{
  "d_model": 128,
  "d_shared_expert": 0,
  "activation": "gelu",
  "normalize_top_k": false,
  "router_logit_norm": 1.0,
  "lr_router": 0.000649,
  "n_head": 2,
  "vocab_size": 2048,
  "init": "normal",
  "init_std_qkv": 0.0442,
  "optimizer": "cautious_adamw",
  "schedule": "wsd",
  "decay_fraction": 0.757,
  "seq_len": 256,
  "doc_mask": false
}
Below are experts of layer 2 (counted from 0) of a mixture-of-experts language model. Rows are named router (the router's row for the expert), up (a neuron's input weights, with its number), down (a neuron's output weights, with its number) and show model dimensions 0-127. Each number is 128 + 32 x the weight over its row's rms, rounded and kept within 0 to 255. Numbers have three digits each.
After each expert's rows: "comes before" lists some tokens at least twice as common just after its tokens as in all text. This comes from a sample of Wikipedia text that the model never trained on. Tokens count by the router's weight.

# expert 27
router:097095131129142167142145132092127150094145055069139130078134128140052127126121163136093103080137140139153178104155161145157126103177134109153106143141161095124196180111072113072129130102110130117133175183129157117105096095101119053121135120104100168115138119123113144137152174157167141082131142119106136128186144070155112172093076156125114180173115169141216038176140125099108094155100
up0:148100088083159054151160150105180152105146083100148162128132118129114113104103108234134073100100178176166104149125133089136082216148105111147080140204134119130146116136171093118110112119135087106121105088124131141083113133144135130094111159129159143088121143138165160105111096095115107194058093148138171116115084129110140125109140132158149132144167170084107142113084137229140108133076
down0:157174172119099198134111116119117077150134119102117120183094126130118143147164183048100157094168110092153137113087125133079100101145125165085148143130179183119140142143090126067118088159100144213131082103132167178122137182094143084172124095123143118136110125107116046151197156119121154112159148084151142131184122131148124119137072178126143157094122047115132090115144094083138153092119
up1:123148066103177114118151114140187105115126121156161173112123117187129121086155132156151106149137154146109074144123141067185066124095119121151103133194172165154136117126151142167105136039143109168103150084065079137189103088087120161109166080170147135148111123131129139037138131188137116129109119112167142098092063153149191134113103141100145138139092170105111137077112133195124120137159
down1:132175175121114191127102123140131096124186102096048194138117092160126125162123107094155133099137119107151190083085150165079152154137162125124119162095204155132097156127101100116176101145128147140133133064174151183123161120137118109140111137115112163125140078125104103158134159118123165093178137081115130131133140117108059153108091244146076111142156131132125129181127147047138092087128
up2:138104093150135138118153148097097117109137144122070117172136117082175145102165074158151129117122136139166135119133192101169059143150129109144142191165123125089226132112142116163132142084129094107119029177177140173128161088117096116114090092157175116092169131188045155116085129087067102129110126230167123133101109098141119131109088114157110094135138110129124134157137119141106156125124
down2:120102154132081101139122111186135101145094092050144121082105126160069157146169216102118079157151128097153132173145132155084194114114139119118137105134160127145114145094104167121152125122148107130107133111053082123092139248126183133144107163110123119109113117123132100115099103124157143123122176052105127150116143162092173120146121109079085164097071213122189162131141137147131142146122
comes before: "\n", " The", " and", " the", " In", " He"

# expert 18
router:150122138173076093092148141134118110150120059122165161112201131105117116086134158116103110151208156138149163169052102067150145074132152146132071090094079123100088122105155174127085119167134130136156116159118151109123120131142151150110113163176069104156109139099108161077191149155170145141115175163094123166145143081129145176111157105108130123140110149138108160110153075127037099130204
up0:117060109138131199119084118163122188112115116124128191121108089148144114173139082119070131131143167122120086177092057126122118141133115085214171092195162074139143131204092124077131173121168152123159171153159171155105098138175101110124148128150153096146101091136151143094182172145133104123135111117081126108126143110086129199088097156159129173103131119116144066107127139112110143080156
down0:077137125144076132134124086083151201040144174136128101124138149054097123122093107146165157143184143171168118177142152094158117099150055179112127067101110128155127115140159148136128109121094142168144160132110106186077122112105145113129137155073122128137098102158105172176087115101092136083172134149186138127098080136124108155083179102172208095125152098137110169118094121180142135091113
up1:157109084189088110129150107170176140125135108148115055126140144152120111123216164138073119172068127075077110127119128140127172117083185170124105132115145138168150112128101088098099107137086110185152107133181124166083131152141202187150122097082101097041142193068152145155147109097146136103108129175086080122150131121141100125113176137094112152152174141115152156167133104141111121108154
down1:132122103050114134120113134148173139112115123074154163106075119145151128174101140108157141116179130098200085101149171096141134191135039135146114146105136154105183062115117153172130138158172134163098121137145103119118057103098085111136115122097150162179103147166070089081103103178136175100115032112181161134154138152115097123179092154135146141109125079155101097127146184116111119119149
up2:129084080153161215115134134150124139145129146119126157157106127122078146103062096140090152182131090069116084177106115133136129094131104168186109143127124152128126182104178056065173153074121146135150128107138139143063152081101126093171146104101088090195139063133140187098113112110144150077114059156146133115102168094090136140135118120170140152123102191172148094166123144125137164144152
down2:145108110158032120119042112098106179089133117084127119130127074097108094101125093084131134187134145177188161140144149137104162128132116079141128118136096097157117186130130145094137139129159179169124173097101094113126105175165117202179185130125120086090103162144152098114197120111151174168145140152101100143104154144149121157138193160081143103145134057107084078160105119143115150086130
comes before: "\n", " was", "==", "-", " is", ")"

# expert 10
router:147132113129132149115077090157102104139125149077122125144103135144143119162081136129075156222153150168140091078113071136206123170096099096109097124180135182145174155138092107099137091157130151088107126157143137149108185062135081133119077143131170114095120128083093140123166186117186120188191113128077119158146106136136076139135074087147172142104174077175113113118149115076098124141130
up1:099119139143107167145102118103105128111081157175088109144150106133113160155183008125129093162079133136161115161016125161107128136109161108154114108128076081169102114136136097143184139152101124170145209120187110125140139136127127060100122083064103135248118143119154145104109134108089096149113125141139133122128148134109128141133108141170154140131127177126120109180097127143148154088143
down1:104112112136166177129108130134161181164094087184162216147125119153118122128130135111089136082082223092084150083129143156114174128113125145108173162188140087126111130111093141093189125098072130136136116107093106094112123098108124201146161113124103207078156115129132119102132154068130082063183161129128139142146109170088139154137116132103067126085135118121182128129115138159104124057133
up2:113065169090116092139092104093116150176089135182142155140090143148139154125166042123116116146148125121188075164088123138090105112143153120178129136132104112166095103105181180152097119112140119143130133103033098137174097092073099148120165176092136129207119204109117081070109123126171130166116130178152118118126075138114127102098157194146132192142115152126119156131129158110164163106147
down2:107160156132138147132124114131098134157140113110163146145126100144064122130122173084140149139111212095109156116108182132127122112087133121097128162179091126136051110094092183116138148087125122193162115137128110132178123091153089188066163139138115137067179064134180125155105160061101066156111140141132107149143174185125133095183114087069078118163105139120186107128118098160156143065141
up3:124126111171107109118132121134121094166083112114225147114172094132101137107174142148210093110138143193210128090075155083131164122121193130074156113132151101115114155156126094135102131129122097170141151100131124128162180190181160047136063084118119090108153123112157113120151117126165094101127156108135121122107202115113121113150164112141070050118119167105108137131121188133163105147140
down3:145154127153153128123144132122132160127119156196116095134119161171130113121174115154095191097143160045077150143180113037128122094063085149108144138127087162118117162140114151129121111123142131108141114199129124131081092135122097140169177224162191134126150136115127111144162063140151141153163131135115108110093128128066149122173037099127147178066139076125140124112109069111167142125135
comes before: " |", ".", "|", ";", "–", "%"

# expert 34
router:094098170180171115149109188112154123117182126101136076129161121134142138087122146097146160068154132131205162146084102126067126122080084120113143115091069125110088142157174127122137176114124092095149131136163129081150158112133125093104076102080198156146154089100175142063124179068188113085108159089126084175147166084132125126106134087186126143104112090102130164084134119102167135115099
up0:102088113134043143143137129102115102186080109169114130114111100136097093126166084210135117069087161126132092109167137203148115166151205119109133164072177116149134078107149119120140159126105132149161145115070087200055137150111119128173138148092139083162142128107113137139126086102153125149157150122143111083146115146119144135088095100148190160133084148100177177154080129135178177109147
down0:145122147053158095133174133173138126133138125153118119160086185085159092105145102066148165111142089195147124160109150118124129135114089097098117121082188140070040174114135091106119143104106107147089132117101103191119120112128159129088144143202118146131132147123115214129146176144144163158112129115162130108116190087166161107072157144121148174107170157151079092129064136112124084188137
up1:137136121084127102098181137213145132126141135102173147148133100122141117120092068206169138113085127073131084135141067115126106118170085148141097137077156172072175154117143141140149120091121125144160139109158128143111151143172145111102152196118025070082122115143082142158125106131092152138144120054131108113132137142136155148085123134123093176112162111131171182116162118186198067130144
down1:088143133127145072120149160155189113112088143080188120098196110129166137129180101110126124119089104112165062107105173139119109131112142089149114137213155181145154107184092104210114182173152123122102061060153109114139141146093148112122075114149094111108105167144161086138141120178167110083112103081126114113098126120099119162086152166120149193155168171131083111111119086101125148149109
up2:154098094113085127151143107095131060092158107141118171180119115142122118063077109148128120091120196121173163104116110080131151136155078065104218124051139154094153130117133117108144163125076157114127114115183115136097147151137200118188166123084133074122120151122169155145135131087158148122108144115157128106191151194153092146129129157125158080159133173107137045178123154156145109128111
down2:129153177138152141117193131137189131185142143076152147150170158130108109144039101110100115183092107087092134173143123151141124112120149166115165209140119139175101129150108070129139167086128095144115153055076117086134097101163101135066193161150141108128126101141128128103084114100122111078125142119065104092148181171182126130131148154124103118139157077146093120065092172158094155153151
comes before: " the", " in", " as", "ly", " a", " of"

# expert 56
router:129071160141067173145059082116068090151104109092137120131080116147123124141151178129078163081136173107137163134113153151105189164145164091165124077099141133173172155142133114059091173172096066130129138161131145083147077068108156121114116091072156141147136128134150151140143178132143147072142198098104140155129162150161137134170156144143124140179096138142152080105127189094136096164168
up0:119144149126161056108171126105104110094143156149129162143101132197131137088105139156098146177142190139180107142085087161178087167166039155134100135178087176105077106186101126111111098099176165110141134114218108122116151113122101127105152136116079115161137159081136102161132117101137177122157078094096163131172076120158100185148121157090103132103156096117098091095110144133191144115124
down0:161067153118157133135138121153157120131160125151078164147152120075128120181118104085168106163140124171032105131187166096135102122111123059135150175140172102103090124150130078122155155110101096175079122140139127158170147139201114153134079108176160175175183094154086127181191096122086099126072122156141097111100122051108111082086118137130154157150154118105114136169109148147113143160094
up1:136164133118149101136099114172168139141133204120189113133172130055146114122139138114138135118145074174133150125163130060073163167145112158145164133161114153129180039140136164150155127108128133127129049032131153143096144147137193093142126130132103084189109095144145102060138114175121070138130087189130143121102097172110107131150140113134155082082094096138099110076125076147140151125129
down1:104138155148106136131125121152111122087142154102124066148118167134123155148165136158151142109136180142155132105126127071182124070160149092144148128158093135085110131096168111170154157131066092070122095085068120116109116171129142092131055082131156146132092106102110155122126130103092172192105184159164151134113104068118178076161096120101151135194065191146191167052134126116147173097144
up2:084122081155163055125170134100126100139172139145089064093146154096128161164177121153127121109112162057125090131163130170126123143157106143092096132093160078138117136207086125134147144119144151035132175143136134123099127169155141175165079179121148106144125150140135083203150125077018123143144067097114117129061166125116129113092109131134077112129135156136125127123125109150145138088166
down2:128099236104116126128145131196159151127133138102138133132120156106118101110115144090107095109193150169145239143074129111142095099136116105124141085144127144105136094117085130137059131132032111121159088083144166198083159138108135079189131104067102133127093051117131162131136087129156126096164146132095130126138119170137091110167157104128170140099104160165123164118114179110108137123132
comes before: " the", " ", " a", " re", " be", " an"

# expert 35
router:129087131097186098105144146094138117166120174116197086130099083152166126139101175079152174140161143121135071120104129127145084088151180129093145129162109151143142106149110054199080116129095148188101161093129027100153116148174114190164135093124177150126126140142098163088148140141132117109081130153130176126142161124182078086156110163097127145085188150128108145070158130141143142124084
up0:107123125118164051147136114110112083109134140132092171132149141184149136023120150162109115138077112160118217145120098115181138121167128188116145118151156106039139149145113163089142130107158129151142112152116128146105164146109134133153125127143133120063194089100192141164161086060164161177157167140134157094147126073130141182129097100074112142118150131111132063142124160104125170174118
down0:148205109131125114124094153175084143121132149121160141136099125121102121196170091147137153124221129160164089136142096213087105128154106116087120147121098098104139110133119140125186124097142117098104074114125078048104184112116125145102098134201152167167109071201182130110134123116138126084131151125115152122090154119117095149110121154179086075086094135112103089119137050171152131161131
up1:099109114141114134139182107121151071109124172084072116161111160184180194084126158111131110135132154119063154131176156155148137101213101118135140132154083102135136059145102160130137148072137133122125135155163145131135123095110100149152146159173178139088122109089183153101184125086116152165149108108116131092131137111147120148107036116106142127155178102114145053112132151111131147244144
down1:155150142089153145099068146157136171117110133131148163088145139108076142156093079124164142074156107201153121070134073155141170142142154135093146173177162106162098082106139113138140121138145173154129111113112066077151202156148155090150092129104161106140159117127096105177093089094149121092095136082129124122117105108117111163138207159169071137092207093100113091175140079098148098087108
up2:134093087082134127135119122094110142128187090175101133135129084141130107161168165087150108109150120087178134172091059137129123115087129074148177133115173091116193113150126129079096167089156112182160154120197159166158115160214140083137081092129138093136107114124077154144126103157126122113078115127163173117058115096078122129128152066159131118149176151130118198137130115160166169080139
down2:082115138185141130134082113107141067152121157158124152135152161173144163105101102159111147127093111119092106120154146103091104148142078121154138071207105125133099146159124120106089105163156143148169100050151151116132111041075109119082091215180149127134175132119170067108098154134112153097093123076057112140141109120195160120132109149122184132103133107135156149118152188117132120202130
comes before: "|", "-", " the", "|---|---|", " 0", " other"

# expert 21
router:128181155145090161079147155169109119128095159066154116136142099088120139133140110156163121128143101150123140067130094103171161141145095169155107134117106147113104113175170076128153098164131092135111123141166196126066169099190139098076123081179081103102160136112103138131073123070131166133165130090126104134155185114112107158139129099150140060089057133155115142125174191076165049166122
up1:110158119075084094131185143159180158147159097162134115148139165149123116121167079078076065127147097197146195128188162120086153120154123131125153188057101139088121168127085118071164146125101118106151150091050157122151164168153177147148132140144142053176137085114210157120197121119126122098087120104131110116137106113129112088121159093145104131162114102109086114108120109129132090128126
down1:119149130192139110111062159090120073159162102053117089113155126112139117173149166134159091093052224096157148070100148136084142126133173134139096128144197176093104164110087106106143166170124145102138154124152114102099108189094102097177151135159119159066142066107062113173135116102168108101145128157135109132125152103153139112141127138104133142168120126116175079165148060113145134124154
up2:126081146139123172131136133112125098115126190151200138122084148149157128098102133135119070058153133140153206102103126101124122133122103101122138135130132145074126082154163163193182146098115180169151135124103116117154167109093101098072127086160147126211134149159118031057167090124167204103126186149161159105120143128136133131142108109102126095156049129132094101151138106115154125135169
down2:088149133097077061142150129143175154136095122094127114115105139126190146182081088104177129073205130180119097147174116094102158160151149147149106125152090084139079156116157128123121140141118137123150154105148101208138154193155120127117174152134098171127115149031070170129073137099151077099122078133127146103115109140139098105150140131166091088137068094167142181136152131147100128070140
up3:144105178140164128160117134097058097191092090131110103132152108231121105161173087213140101081147105104101178099113151176094129146189145088116110159091196088130155162104128163178121141126165130128129113125122114105104133140113171122102135112126109148155141143091149068102152122158137109121084126170114135123100126086170171155122050176118103161133181152091099112114094133157184158180122
down3:111131073108104129139119138159174071110111115120179105185064139123148131106067118090143140158091144157127118112151165146128084131149159137133125083200144221108139085113124135194160098069141092205117175134083078122125123114199148156093083116118154127098140057125137160136138144127121093146127147142144120138181174149111139120123137097071112145155093191095101084101155119188157083098131
comes before: " |", "\n", "==", ":", "-", "==="

# expert 55
router:137175107173120112118117106119115112128206095092083122131148176154154108163081140075080118213128150092180102154121135132143144143095064171129141132114172137122126171124120100060115110176181115092125115141087155155052137103091101193134080107104125117125077105121120111145138190112103160091114131147132146199157105179088077110099096151105128168104108120119116139058095129067097125114092
up1:052114185104099102135115133134136142149112147094206159126115131117090128120132119099165100107109174139154123090088158091109167128090150126091139133102150111118065121148156124161152151152064172200197155105105086095112175145101091162122152134142143101141101178161101142024110125092168109104066152102177182121158154153155171142096138185138123167169099101102118124123114134148119200116148
down1:121105127156104127117087134171144109073137101154183115098100165151136133152116141070161121130099207096113216090087143154128167133135129130097168094098111143105117156105155174165090135096103112134130086077048110108114130071168202135136155143163121130115059146181131129154155153095132099126151181117207159143094118119106141100133102128150133113193099187124109118131138072053167138135150
up2:129116170150117102139151127139064094100112156118123167126106115166169165121143149155122108138151139114120130120072125112139133125113161163127173105093074127066074116191085115121145131155135167163217083153145062109089148111136083130127117169133082080132183179089183143126091132085190170129138115119111132128133149132106187218109091149103145141196111122153113048109111184092110160147130
down2:105124151135127170142096080118218126109127123135092087166131167123117126129117130148145172206147218135136114166140127132126087126166067119073090065151045171091128167097098165106122118130183124139099112122182114125077162068091087159171160124093170148133056136133129153158171139092133116143097156110174115119116106131097092153115129142186079104119120139146129095190154161126111102104149
up3:194097103150140128151081128146132161160111043160081096163136111112164079117124108180165120091192088123130136137140096172135131133153100105168099169135148116099158125165141129092111143102082200092140102092191097120112134117156135124118162158123159101092189190124168079176164102132112086126120142145142109088059191117154112110121144118138092103112135107107107090159064143150199146195112
down3:093097128177111097128124198112102129082203135106147133141116160120174123133097129097090136196123156116141128160113111116142144165123148102073131119132160104116096147189059122095085128155150168135067135190102121069135113055169130163119152139092177119125085114130160169178169130130139163175114121093132146094144127132083121140088141135079127141047131063115123093064128138102210149106157
comes before: " |", ";", ".", "|", "–", "–1"

# expert 47
router:093139137173146089113137126108120171115201158121152103111138096114140137127096152126110162130089165127134089168086138071151066074067130106095105138159146089144130108173138124168081120155068153189134155178093119124093140092110070114123138100188155201073100150145084138077163143128141124137099112150115143163174084131080127079085057137151090186091171115146124124113166156114112191141143
up1:065064091169117155089117132116107099150061104095113153088158182166120156103160145108148082092161137147194093146083175130117117123120113137133122156166151109135112080147103101129098129107173142132101090123165121138161159090075081141138157086155176118116146073084153143079214106118165165134167155159130098128147163068127109122133040099130153153181172082125109152120129137161106167175155
down1:145138107088129125136073119133150104159136145113172095141112133105083141130112136112150147157095100159139119109214119156140136094144112132135130154125074155161141141151162105159164140078127087071069115162105113140148141101136176112091098157136076131118085123100099098087027135185135071080091196107124134158105205131144132168153155130180119114105115180100190167085154074203163111137124
up2:098110162119130177152124121167099074154064159080125203134075167182179188130111096156139124114098154105192149084166099144136158157120101118103170111094112110110133159168160122164183140135142157131140126124117101123130128117127093156144150139113151094138098123144153110095125127053121034124131225095109135123104158139140168171127088145141150106153149072106097061102142203112141129181132
down2:143106189193098175144111108156198124119174096124114128114118127150113117132105171113108117104147165073148165087088115076185091108162111141147146104098179135102102158110146134160115135159169099165147125157129150159102135144190169143125199112093186123132089156118038125105104144143124089128108085127189132117072081154097135116089117089113155111152126128097181094077129197095149072074116
up3:110114171102084139120095142135157138142069121107156175114128128131129097115101149149103133114133094135102226151132180115119153137125128093119184128127161067039097086120120114117132159117103176112155178099115112104147143208114122188137089112077138137109092136163204157130133130144214104102115147106112140116120126139132219109130141163102136138160053118121107081185108092168070104125112
down3:125114150174127096102167105136179142146239065124162165140086099134180121171134166118194096102098164103116082119099157177162116116164115150140126160103145183129109169113117150140122113168157132141128104095134122178156142063119099093119105151143093098105143146121118068120095169067081125086125116101203169124169149113164079099082142160141136097170191140127134089143123136079137087084128
comes before: " |", ",", ".", " 19", ";", "5"

# expert 39
router:147192141141105078114136131101113120118161139139122162119112125189169114137094134100070111115103161136177160076118157087141117106169127186065137108166123096085108117096128096165133117125145155222128087157162141164106133160158066152140168102165133141107071107055126158108147141107212101133134177158143126145160128156148151112090069106115134111140180083120159155071119124079104160101058
up1:132175088140155134131125122133131122159100171158182154203038208135103149157104074105096132135122089164163128146083063150092122088099109093159184145114179149089150120135137078131126120110143157131135146093116103132139208125175132121169140151158122082167168186082110117087124071167110186079137130158093138104115128123082106132146140139115089132144104100130088158116167168126153115091197
down1:051139132165140148142185126092140120099133155136134100079152123140124143106156097124058094090169056113187100174090148120123121132081114145140120111151138167126154085106175154072062157139134122134099152167111152124139153151107107169141097145113114069144110120133169083165125138049130146124130140150103085190148141221072160161105140152173170166119083100133178165107104161172081147102118
up2:163136128085134124124142145204140128186119088109162119178095152095156147168137080126140089140138111155124126073115141158109170086120118152137117174047193183141122160107133112122120120155112110059129144092075162083116159127186157064150130073113139078161146154102088123113143130193094153077125096110168179131134142124106082090154134116155129106175124130126124079172144104075116038156139
down2:100171084157115109127116113103144159119127135086171102029173107087114079125123177147138148132107111153133145163151104127126168159086116150121111116178076147149194143172066160109132150170107119065094163153156139117137151174070136141086150164094125134025173169128148164158139133117143131144076079075049127147121148099182119111147118125125135143075117146119164154151168140143103180097130
up3:063106092126102059160077117142124165162088110128155074168164126094129169131177107137190162099088148137100106122101185129112159121128141168103159105111133143113115093153097056119136154164123166175121228173172123117147153136141143167138136156137174075148145153139153165153191144117082103099134144048161154113123124118178065123101140133085138119151131039143125114148103129115100091115128
down3:151154124114116194136122125101147078099151066112171111088188084158053149139127108108114091122152154108184190076121184119097123109118146098098102091097151169164182131110116206168121113128131129127162142124145133113087156163124182122092143141195153182140099078103195122149132164061163107082121098128113083151133153164120194139154103161123110130061134170117147138091131107112129093101107
comes before: " |", ")", ";", "°", "′", "N"

# expert 4
router:103114109142123085108149127096180127128113097048192090140164128119106105155187184135175101091093128185136156094113195127089180098172214098095186085114125160129155122123095113167159160098058142109084123124111150097097096195154174058186102092094122139102145099129138158120142150129111145104124116125145110116117177120139076106180165142159059131136131146146120130171151132136139151141132
up0:134137114160122065109100144136162115148150096127088134141156123144074113130171144085156150132141057119102063180140133193098144111174190180169120150103087133126146133090123089164088138148172122110136127126135051135080125112117158153175048109101115131126123137135163144172188144050053155109156096124111099127090149126130083116173190094137135059107129131108156177142109131091170149118164
down0:141115190133170211140147122125170106136169152114148096144152125135145101066084164138075155158131212153147140126176059063095127091046060123105110117144132107146133116141123132177160134102142086127090123129081152102138104124135107142157125164117132142121177164062192142120130112162179129130165140146080124112140140120074141168160065164134118157112120124170082092083131181098103171146141
up1:114122125165160140085122139129082207087140115141057126152092112115163138167143141120081127139135080107115155186016161084140099102061140103098060147108152172052108082088161107115183129160108150107136105171152102141148095171105113113137167128139145145162176104134115138137138167127120156155111160201115096148139132135138137150137088082072120135148171116129119142131097159102060179133099
down1:148181149112127118121108126125146085178132085168186113121128134148088118081126043126189188126103139130165126088198066155150131114140098149116172103163136094115156097190179097165069101165136148153102191109119166111107154115145128172121135114123126089073074156130116160131066053143143076097155113102152142111158172166147111061112150163147133085111071134108104128130141124138106103173134
up2:106133164133092101122094107159118182225110129148136128126095123096123112073174101145107189152176119145183068096105173114142095118085103133127137098086137117055077127140141142016162135181162111127159192112144065130174127126137122091146134176074115091144152166201114123143110122091126121165106147149130146126094145120134154131088122123091138146124094140142144140046151129130093148101171
down2:134033071109112088118115154100127193029105137123136086114174132151124116100145125106122113111160101125148108127073076193179153127067120092179157131163176119103116136124144109186155148151193133162126082165159140140130125146160119152074134143172152111052128151154150123077099142147178169042096072158149130134117127117132136115086177149124144123142147161132109109149098143116154092144117
comes before: "\n", " The", " the", " He", " a", " In"

# expert 6
router:151118160080144110123210153145141108102150126168105166083111107128106162160152044168105106150146150184123117164104119113141075144137116120122046170142163087145094167135107104128161112119123096146176150145119121146134113101134081105112173140132162072083094119131129139099134156144181175154134138092111099103141125080136201160025093120148155183180151150127124126133090138148115042093166
up1:070124118132177123145123152151155049185118093052164097108103200136113169148085118165121125091111161139096117123171130135102153130127147097103121126141127090167178154107089161138087166061116092158161152135088142123111136157119094131136154135190229125139119143092144138128117106090133087147095158167128133087116112086078119167099132121102176131149118167133169095191139065181105169150180
down1:118151125149103128136125111128148128106111132156119176116101103154116109110173191134126131081099170126135156164091114138156109168115149115158150104146224202059084145117115131085141125148141144074089159131141041175130112107150111139170121105075159174127128081079146124166186143125152138139108169075121138156075150159134100070073159153109088134168139036083167122094120167114165136098117
up2:136117103156129067106163137171134131181100117116188120170129185205145145102125110131104113096127077170128191121104116109107126042134143192126159181101161117108104118107147148149107112135106130123135105073044149131118182194123089162124143109141129094168108178127092172088126120114116183085131150176117166129161106125159170123117130102054102120146103097081096186104127175129126089132179
down2:143056154163089091145157111111029124116124152167104076100232134086151105104179155159130148153142081120116133119183159095119146139113159137129095087146123157097146123070155158175089183159137134136121129151150070075131161088120137148126116159181104148115096140092180072128109089137134142155079091103153105143086175154163165103132113146159093098099134113143139125158106186148165121174092
up3:150137118156114174133144146114153178159125111161172146155187153164110136064050096092068131131088096149127186157087161117126135056119155167141135141092177191135147146114148126129105157076075149110104151079050152155091215090103076095135156081105104119122138191160114160088107157135161122068105152141166168124138107132122090093132139110071105124141121107110124115154110095155142129152160
down3:122083131147094122110133111147000092146118113132150115072134121117162158172145172151139153131162117075165119072135076141102104089091139169147125092113116146154110157098144136182134159116100148160110088151149057048158106128076146182139101176183121132135114122128160076171139151106127150141096150111154125123152144131205183114127175125156088148104124137123112135145140151091051164166108
comes before: ".", ",", " of", ")", "%", " and"

# expert 29
router:154140147147107095099131148094091111126138105097133109113080110161144040142138126157131132103130140076095143124137103074136161169140142165169143172141125079154128150131136141057132108171122143120147118167101133111140169139078134137171051125137079139107133131158050074139112159133158145156187067127104086156145164085167095160089129189142138160121050168120160048119076140111092141189156
up0:151131079155132212149147144178121131136148162140141080125118154114199153170119115139095169125166158134166125099103162092102076128050123076135169169137092183125148132096181085149079137147044102162154116141098120117141120107164116097089117021130184118109143148134137176125121113162166090141122133165146104144088161111132083109155162104103155114159132084115123171126155122107062110075116
down0:138081182144130180136118130090145138152086126135102108143149132147139141115076145133113147124126127131120068092110077167108135126127086153149146080125071125193108095131085165068165180138173129141131105156161098136146163182082132119207125157124097122066112084113171081087062130129182166101139164115162073123129105147135092136152117144092086174146116146101160198169130159057193094133113
up1:125138124119108105113153129098128109109091173151192161160116092134133114176119094136085112175135207116092105124098093153140107157200078134128130125124087097094126158126125086099171139148099178232158110148139181162098082161109097179133059136144106086100117080138130157140171157105095151157109106135119167124161104118032117181131158147068171120153159136132116101164075097136097144137119
down1:160099113157132119127065110180145145096171104132111117093109186128143125085157135165146135115078074142181123159122150141119061129133121107125150083112132232076197119106181174145117057104153142122153108070105087094097145064117136100125190156143153113194130122123101164054111173157094172134115092093117132131120136129176172122105142170124094147111140123129107148107131128162135079186126
up2:118133133117087127158120129116141154094064056122149098166156174146097102041199111093138151106112154110119151072159141164120208156102145115142130141051132130080106155189098122113139118118117146139148154115176117138123153161131172114129063153100135092119144122183111052135114152186103159069151080112159096126106155123140129137179186139131062077161122134109096170170123144117157084117129
down2:132152140111194095135110115165176073111165122122107117151060129149144122155065106124106121122078091030117140129164122130053073130150076197131147138104133108198076135092133106095096132201104128083139170117144224109119100128140122150093140141126093165178117133112127192125165105127150078130116156188122125124138120132134144136146103151149211168114123146144117118132128111093073138117141
comes before: "\n", "|", "-", "==", "The", "==="

# expert 36
router:143113101098113196164075123115064127180058185143151137097092149120089073110120150091103084140123178141185099138121118153115130096078116112156141127189113116169145138142178137108148167122142159174103171106080122052128134091097083120125148103115204155159125127108106099099111157144139141117105176140111123111174131150059115092081170089179103147150131167131080103192105148104114151163172
up0:095149090136116129132142127158100125141105183137160205163157157209178137097098112129076104137101131177063162169109105149135148091103158147172120135103092087112100155124172129091074122118107136102153128120142127149066156159137144164092115212046115096095122071106164156133153143144126137169130092126072119129057095104132092138125118125161164168111126145098122171127083196131073176101119
down0:138126121115158180126076128121141196134175093091136090088148090123132134124124163104134189070164133170160127105082154132147087095186088141104139079154106100109120129055117155162107177075112168120096189122133111166133120134131137092133154150164062160121156129173076142098197181114140148083112113069146129137109136134123174138133144143077167127130107143126106130072117107114192082036132
up1:116084194195093121121096134100146106105103137141122107142094137142135115134188094133159163088104156091162162153116074164177196122125129101128151154096128058124173135151145145105110113097093135133154075132198165144109121154172181104109124138122103132067124087121157075196146150129157151058080171162177093127095118130175167168134149112142181146182104139091155080108116155106120185153155
down1:161179070051119168134048116111143216133139098163072128109115102146112132149139150197119122141165155172134119119160123091194103106174094150138155105141110072110164119084084081171122145146154126084149176163114144102134146057125116114082153108106135121198140122119147174078105133141109171136132107070087130117100103170151140123109174164077133154151169114137092166103133131119071143149127
up2:101161122187130054151130120119137117111131087132168093185139146132119132090195077177163102074139165117122126124105157126113116145156085176132114169091111102086135151118129114097149125086164177068179180106173112138102174159221126146164101160124111107102146156076074089093114137051070120095109144162189094124154120167116133107124142164133096169070131076137121138115119139173140117155108
down2:134067099107174141126145131155092189101154157125142143173123174047095083120126109096038192161170157089163102168108151120047116141112159157093155099126082081106168114169127127088162132127122162125091147145108059127127121141134157152135122122137123190160120116132144125179221120143086071097127146100169160115158126127083075087145194146122131147138082120134149124140154114117132099129126
comes before: " ", " the", " a", " to", " in", " re"